Weights of a small mixture-of-experts language model, trained from scratch on English Wikipedia.
Size: 13 layers, vocabulary 4096.
Below are experts of layer 4 (counted from 0) of a mixture-of-experts language model. Rows are named router (the router's row for the expert), gate (a neuron's input weights, with its number), up (a neuron's input weights, with its number) and show model dimensions 0-127. Each number is 128 + 24 x the weight over its row's rms, rounded and kept within 0 to 255. Numbers have three digits each.
Before each expert's rows: "comes after" lists some tokens at least twice as common just before its tokens as in all text. This comes from a sample of Wikipedia text that the model never trained on. Tokens count by the router's weight.

# expert 12
comes after: "\n", " ", ".", ")", "==", "==="
router:163098119141121118116104139173134154109154101128138127088145121129112118104109112155141110119124117140205087135141160128123136122119146178131116129107087096116118135116159134146077125136132143141114120142154121119096099135109138119118129141159166156138150160123073102166124162111155156165158083151159105095079133129142115114158131192168141116102119146116131149135176125141096141097114
gate1:115133136116115135120140146089113158156085178115138104098153090107148122119137144146118172154157134111143111142130116127122180145108176143105122088126124138172176149125141118114170100098140122123160120120102123113102142121075154170079167144182112128154114165132136098184123142122119129101089159147146139111116133121149102112131120112141131145099136106109188141113164137115127138115095
up1:118164114115167138151140116091118144121145131137152152137116118135101115149152126122176126129136090132131162082163118148122159165105126142131138185098121110129170146145132129137101136066098141164099142172106123115123122163100156143070078116106082100083140101118125094124139162151087153149141124160110142151078125112097106145091122148113118113100126145126121118142140097122131115132161
gate2:174143127125134118092116132117111191179130144163104149156154131125093136114105081132117125134116194075151160143161129130112102109130127114144123130081169121107123139119151127148124138091148101090142127104094124146126106140110135140123112150144130121126148191135190146139132170166134123125124146176159157128126103178137123121137120097118176092132153142114128162127123116126113139102103
up2:147164130145123180118129110110118181117095138121142183091143128105125112148139159137126179161170160113123166136093121130098145135122119061110101122123077152126136099086106136128102129148121152109135128104134118118144110125118119165090143152116147114188120160168154123105087115152167138140066139165145141134141123140151147124152110134127127127138150083165141122146129144119156109123137
gate3:135146129143141109101081175137149119123135129157156107107131144137118129094124119144102125112129114112156094154159128103159107151136125140173152139139084139166113145136140164130099144097099137159146138127141103119145093154082186119142127151141117159155179114159160109156143168116127113159160186151141109089109131161140104099138095145167129132096111159113129136157174132104099113126165
up3:089129138101098114128171142132073176131177155087103152121124140156146131149122132117166138133130122143104147110104141117103161107117130118101071078160074134129132082106120101124132122141097109094107127111122115152096151101154084137170150119113125105108125185130099107100128110132154134130098128152107138153129096108130122166099136140114150112159100106133147157114110106174142157141111
gate4:162083083157132105156127132056116137159088172125148121115129116092136112114131095114089165146126133137156126136136131148107131116106148175127140122146136118143126132103138114145123101158126084108155184135118155104088151142102140160084168156131116170130109170112111111115111115119159141171162103144138116099105126109107145154154118094134107112132128146127114174123107086160128129114090
up4:134153107130115098129145157152128148113151126157121129105114120140113123126151091140184122144095103136159123169105105135159109153155092127092130118113128143114140122143151164163111141093104137181105133130139127149137118115158106158085128100143150105134159094126137137136092172137203124175115126142118097099118095168109139165077138127136146088124163101157137099127137104161109114088149
gate5:099124161168067136117166144152148147096127164133163157145159136181139129148125132128130174137121110159121082100136090135117162133122117131152129116157101119121136121140123099143134149112144134095107123140129126105104147129136105134108141149097113124176127103085156160115179126113119075141097151110132106121156118159123153142072121096136092141131166090174116083143155089125120102135123
up5:121111130120106130121121120109153097155121161105111110146070143142151119141175101154101177140199170158160147123119096116117082136127121084136140135168134148150131146084141144088108128108125136116131151117110178137153138183126122168141110136107119122144163129110128143108145108140122112126136172099154134124126136102115158122084123056128126123092144123117130182118147103137144150128105
gate6:129132101124147119101103091152170141116135114149114118140118099117132136108102064143162114131115146096096122127155103147135169115141142156177125134108125096122157127139143111167132119149133109181097106131055104093153119129132114140124116141126167137056123129146169108126126105119158144115134139165099125127150069133144125131117112121135166114141146133141112188109132109122106110189107
up6:092158186127176095078105104080122135158159140103140141094085147108170153141133129154128186140137098124144125166118164095119137136152137111135149100109103161124157139116146089141116135102128124150156123089120193141153089112104099146137104110107138149120101123144149138113129121136134124111142135141150102137143098150158143131160094144142189127125138108165130106157119153131138150113102
gate7:165145110106124124135120109125114120089181132139081137051120085109114121121110135154154150132127128114139137148147121152132097102168117146139184112119098135139148125129124136135154120141149128175110126152145138162166158137099121097091094118141134142092115108091120120139112084146114166145191181134111155149126145127118126143094095112158132106107134131167149084121148077146134120145122
up7:167117125133169121181117131117153118114143150119120103152156085166088114138111140148122143135114141131145125132110118110078151137129132127119106109099119151161139116134154095181118134138171159149167128157109093112089137087092171132091164138123125166136106137126156138114174123160154098145095104136126125138083138106133157102112102155102164138143145171136138100144171087143125139162098
gate8:161085106124125118110153101107143130088156135113089108105090126170110102109110119150123091150148168152172112126170165151139138105121140155159120147111142153123137121121137115106130123102137128133111096152144078168110165144108126117105117143146106140151103111124095096156115143132115109104151150093146111170101137137161140152145093102141125096088125108106137168155118142160192108086094
up8:130148108121146104127102149114116160162156148150133109088145076121121109120092162143083156179214170129141128121117133121163117142121172132157136111149103115144079105135123103073104124129163143136096126119141143176111124157136139114135085118129158165111135118144128102107134101167126138091112129100140136121115101111106128156116112100104096131140159099116118137131112132101166121129171

# expert 8
comes after: " of", " the", " |", " in", "-", "|"
router:135115113129139173077079183131127157131128133117116117129110117124141101131123080097141160129076156101139090103141120136113178138139125140174126118157117136157142153098137129096098099185128102109110163086129109108136122122102143118117093114132127095094143125097119102163150147144131098134124122150125134131097082155126106112103081146137165139130113143124182170118163090134147118125095
gate7:211137166146146120111194147103113155132124103100128143144144143144081118132089110155127184129121117141126104111132111097145158124132118103111154138119136123135135163108097140156136117111143139121141144132055147129123127101158122150147157113104158142144162133110165118108101112144121107051110171097142140127106137157106104125123110152150163088138142139128141142117143098099109143140155
up7:155126160136159107112141147111135111071168117180134141153132101118107115129143114154121153112104133174141084157124097115146117143147112111065116119134148128102119156085103199135127125144149116118129129131105127134133110162114105107134136113126128129130113099143138176120134080083122118098130118090115142097151184108143095155145138130151119062157152116149131085148107135173127120118120
gate8:157146106084154081093091152124164137079174152112122157135088132121136129156078075149160193131159139103118093093157100148130085122147112160133148115120121115152136139153139170148156116111120153131111111093133104137126188108132125154137130125109129105103142109125129111142123125156132107109144123166140093136105103140095102141138099121117132132093145139089116094108125112111161149131154
up8:115086091165122145139115141143107128138146135149125135167092131160161135121168150133094105110100158124112128150138135128106115095100127127088140191184105118125147114114122088149092122143141180141065139111132191120125120109114130152174161167122152155117134153149198143141150117139129127157110110152158135136104152096120128140117142117108131143122119174168116121124128099122139135153143
gate9:147098156125131149086094144133101113144146076133098106157098126112148094183110120116199120092087139139138106124155137132145133159064139143107146113146116118145123146133139110140138122147116145131158170163123145146156135136118138123132154101092102115106132093116139141143117123150111100111121092166136123138147128140137092134157148135186135122116140151130155103172147095174141088138072
up9:147111111140103121123114127137128134146138129112119093154138182088165079091107113147155134127116122156121149142138116146152177148107143190157122180163096169124173089148146114130081127156084153124138142106085148161133139154089123114100151139109095143078114156090135095117118121143139129136152127135135088078131158114137151111165111152107129129134130091110124142131133152150143102125134
gate10:136184156113151131102135162119134142133149097095123165135113145149108123150115134140117089129138172096105133121104122188121144151050153162124138154166100089103133099121083176105166131108148126154112112108107124114066127110123146121125103127159115160132145141101138122143102137175139131149124131116135121104151132153162135132137156146167154131163102157137119141151093135117145157088128
up10:100125123147104100189069164111133123103129118126134154144079116134097125146083152119134102127149109150120119130119123155141155109124150092105155124115115149083144170121144122144161144140155130129144080083132169139156098107134085082176139118126132117172116123107087119122132074126147152097173125145159100115130123128143153141128112080121156146102133090124086149157132134127145126123111
gate11:130099126095171148150112140132127123119116125166168114176138096154081125097124129133086111119117117158125143127142148121131142143096138139178125144144137109164197096080170142114107118122172142102160162140076155119099164114114092141098107176118125135137106127139113159132160110124141111129116120158094142139121166108138115138197133134134116105133152145118147119090166130118112148114106
up11:147115117111156101155162131113112146108160117178142131157112058144121151113151150133104141120139165143128175111104138135147062115129130135093154133097105124099083099125149105106113131122158127128097089121092119137168091130110152072157134119104110123126152155164115145116103104126115103106136088110132144106131109185133124155152147127149136171121156135130166160126132113105096140156100
gate12:118175151133134123100150149111152120142140137170143114091133150129123133125146129139127104102127151130184117131138124136137103074142133131161131141146157121124102136137150130134123143117151152096114064100127152106163172115135143164144112138130083160144112126085157136211141162121138139090164109129087150106084110161144106129152115098118153142118171131126092148160165167125128119094136
up12:185111138147155114131134095112140136142104158080145122070104120161100144139156100105131114148110129133110175121118158130101101094110147156133127133130110119145135115132101134117092108108130111144089074114102139160108150129179104093103173118110139119126157170132099134162114133136148111134112134097159110183128146098142110130138091123127096130161143113159112092096165148156148088099110
gate13:124164083119142121093139153087147099147159133134075107085126146125113101124119128148128157134122092103095125118154161077150130135073122140121132163111109137169085132108108119105140107155143110145153102140127133134094123139124167136105109134131127141127104087131114139111091119067113123130149120136092105118152120129112112137121074189167122086147174120119129154176110118123125110168133
up13:095123117107133125147113154119131168171126153140163109131119092111116158158117123151103134138106120170108090134096134152122171133192107113080123162141124073107145144097129117151160122121142129134169144124143129110132160125118168166154121174109144099145108164142109114148141107151103108128129112122149138079149128109147150119163139108105055113131151130141079129103113154146151161119156
gate14:106106091126153149140120138155090139155141149139115069135128142101140145103114168135117082126086144094142105126130161131144159117145143131153112129170127122111114135098056125087112126125105132127138141123084156129150102149128129152171102103104143135111117130124149128188147138118136158149145114126133115126176077129127108120166104163132120138171109151067160086093145159135149103127124
up14:145116133183202117114107184155138129143134145132168086104154154147118157134164135158172147132176170137095151149125106149159107144116120123115132171138119097144112101142119119142153140135154117118127140149150132127088087090125088141097115137128134124138136160157134145114122120158118104165108128140152116119142140110129082136101139128149157121122154055115144129156120073155127104140119

# expert 2
comes after: " the", " was", " a", " to", "|", " and"
router:157107117146091110135150126133127151131114143128104106159128182126116116160128104147168083155126140192132086097160130134115148114161135163154153129180122125126154124116124111111156103101082113126128153102066143148134104122123136143081127151133099115089179137109149129125120131128165154107124128115117090113130131158107126103095119148125166079147095131108108168108182112140149135122109
gate7:169104101169076119152148101151166126137124114121135111146159144120116099138158135143133125161109077145096122101168125148139148102103142181106154150112136148130153120128132121121156124111141149160109103127117143113139130105130144116098170213142153151155145146159152125127143108128158128165148141132149145094108139140153081177101123136145144126120134134156142143104147087149158109192137
up7:135119139136126126098145142099112153137123124107128106125127116139099112100140118087121138145173106133107078102119158139102115090083124175140139102091112152118086137124120120082152142140111091153120136125181144149105123146141135144131124110145175147129206163142138072103099124130128182195127100113130142092131141164146112092125119123164119147120130139155136155153130106148125145155154
gate8:167116127122132135138169139155153149129147120134108092145145156137132146128159161157120085191073117122124139135151123114135165102144167102156114106157078111077125129138128112092128112168110154128131112098133142125149141105141121133133099143116163147185127132108137189120136106159110135075118164123108115088146137157144124121106123116182162116087166128126152154114132114092127124113155
up8:146168121098116134127087093140107168118154101150117129149074096123115088133157128137164085130161181149129125112092154117118114140116119121122107116162085133135097134129142099078115134126149202133088109126136124129136118104136110098163150118123110100114167130137178125094142128134132137089142121106134147128129127135122106129134049150135144138177141176153120120143111130106115141095112
gate9:126155111137148090111097134118118121096125142136139116143095134160121100128161106150135107166140120137101076140163090137180132105192180143120133194157073145130100108105115122126157136146128102138123129137143112102129111138124144157122117132106134138088159115139112118114123108148181097119134127109145156141157131171145118134126124130133147146111144075111107175135151103113169071160125
up9:124143109099090109138135105145107194133122064136106137146095162115086165098131163147130117112088125103127085153128172134119117101158135116138115164108123140105102138179127140144161130145082124145175116138131146118140076140119131134105136142097121113111166124124100146183122127140137106100140100154113146118125109180146142142087118119161144081105105114114084109116121128119137152153138
gate10:174120101155114143135146147130132150137146114118138110132128112096066120129106118117160145122149137158123087097127151148189107109112107134176142068145152145158094143136124149148132116112132108120163131154094106087110150161089172164129126164119142145108131173138182118125145111147093102136121106121150099158159142148103144119137096152125144106149162081157169130120156122135119101147129
up10:089137142118111099118141180103127109070095090137120140176125099132137119107101153119114136118156129164117132178139169107129151094137119134163121099163106128125102124100141163125100136088108122093155130101145138151163107130133108120107087134127088121101161114129124147098122127137119127130143101159140134148118176153097145117121161152107150150084123121146113157162102100085080113183144
gate11:144146141121132129146107126128153129143114169148034118121134161155156132150172128140177140109144145122131166116149157135123142099122177149134130133154120114112112116121131116103142134100131140189109138123125108129114158129090147180153142157138098104184112129145148099142141168147128123152126131101150090165094113153131141174140163074125123099111138131101107154155136091157125112116107
up11:155145124113104136150097156113136102147110099150114098130162098123165122117158173117139113149104157126136163102156096116102111138148162128123111138142154122132168120089109105205099138114128121141110110136112130140166153110116116181117119114073191145099158125079176086101090105132116140146127164144154140132133151157112118168149113142143146141124111109150124127134109136101104132104155
gate12:174124134109103110126110138129126119060151106136130128142152120101138113128115106104120098097101103123078112100176159094137128083170134120150115107090112129135127110110133145087167131102117111111126119146150125140135148158113110140120162125175159096111133125107105147175128151103116126131141114109152120135138133191094149122113189109106077085146107164123124175126146125120115109081126
up12:112076082131142148096114163150173162120144162138121164099115186116119138133144148098152146115148137073095151112129148137093151140117132132119123147107152142088133109114147144128116115132147134137118176188108117125119107156135114112160125136135103114099158176141124167100160075133138097103131150139086159116158119128182138103143124097166099136119131139094144139162120155113114105135135
gate13:132139147135134149150164136083132080143142071156127116096129115161104129140119117139123162167177126137116101143169091158089113136095141135135139172138116155082137135158093162152127114130144133155151104094114089115125086120085107147112125136117120137109097138118147061134119106089153135090089119140147120134136086156117113133145156138143152102151124167161124149141130165133148156100127
up13:100117193148116118105128143140132111135140132110139134085154182153156158138147088120117158133109166121136153102134105126166141116143148083137126144145115091106055162127127130164178131084115102132120142085140125127156116170138129095127130122133121136111153167104104149160107106194120124120113115105111126123118141135120152149173159101145104152121107128137151113155134143142162168104101
gate14:122122136136116158151160133121124123112114177178166093113116104170124100112127098153088128154131188163124100115122117137116121109104138126140155104134143105108149120069117144088145113124129111142131106105115136176103095128101093132097107165133112171127135110112125108092159146133118102141128102133188092108109166171129155142137136107139126145133170145113118162083122099146138096136174
up14:168089103126151126126116107156137131112128111121128149103139134170163120116061163160129162147134089094118125141176091152123133139134139127114145124115101108157157125153133135105084133129149104144104111113166140095117147077126176090137140142137129141155129153096169122154115156163121176117121090105152092125148117128113129156102144082136106152151157128124167145102086128136130090095105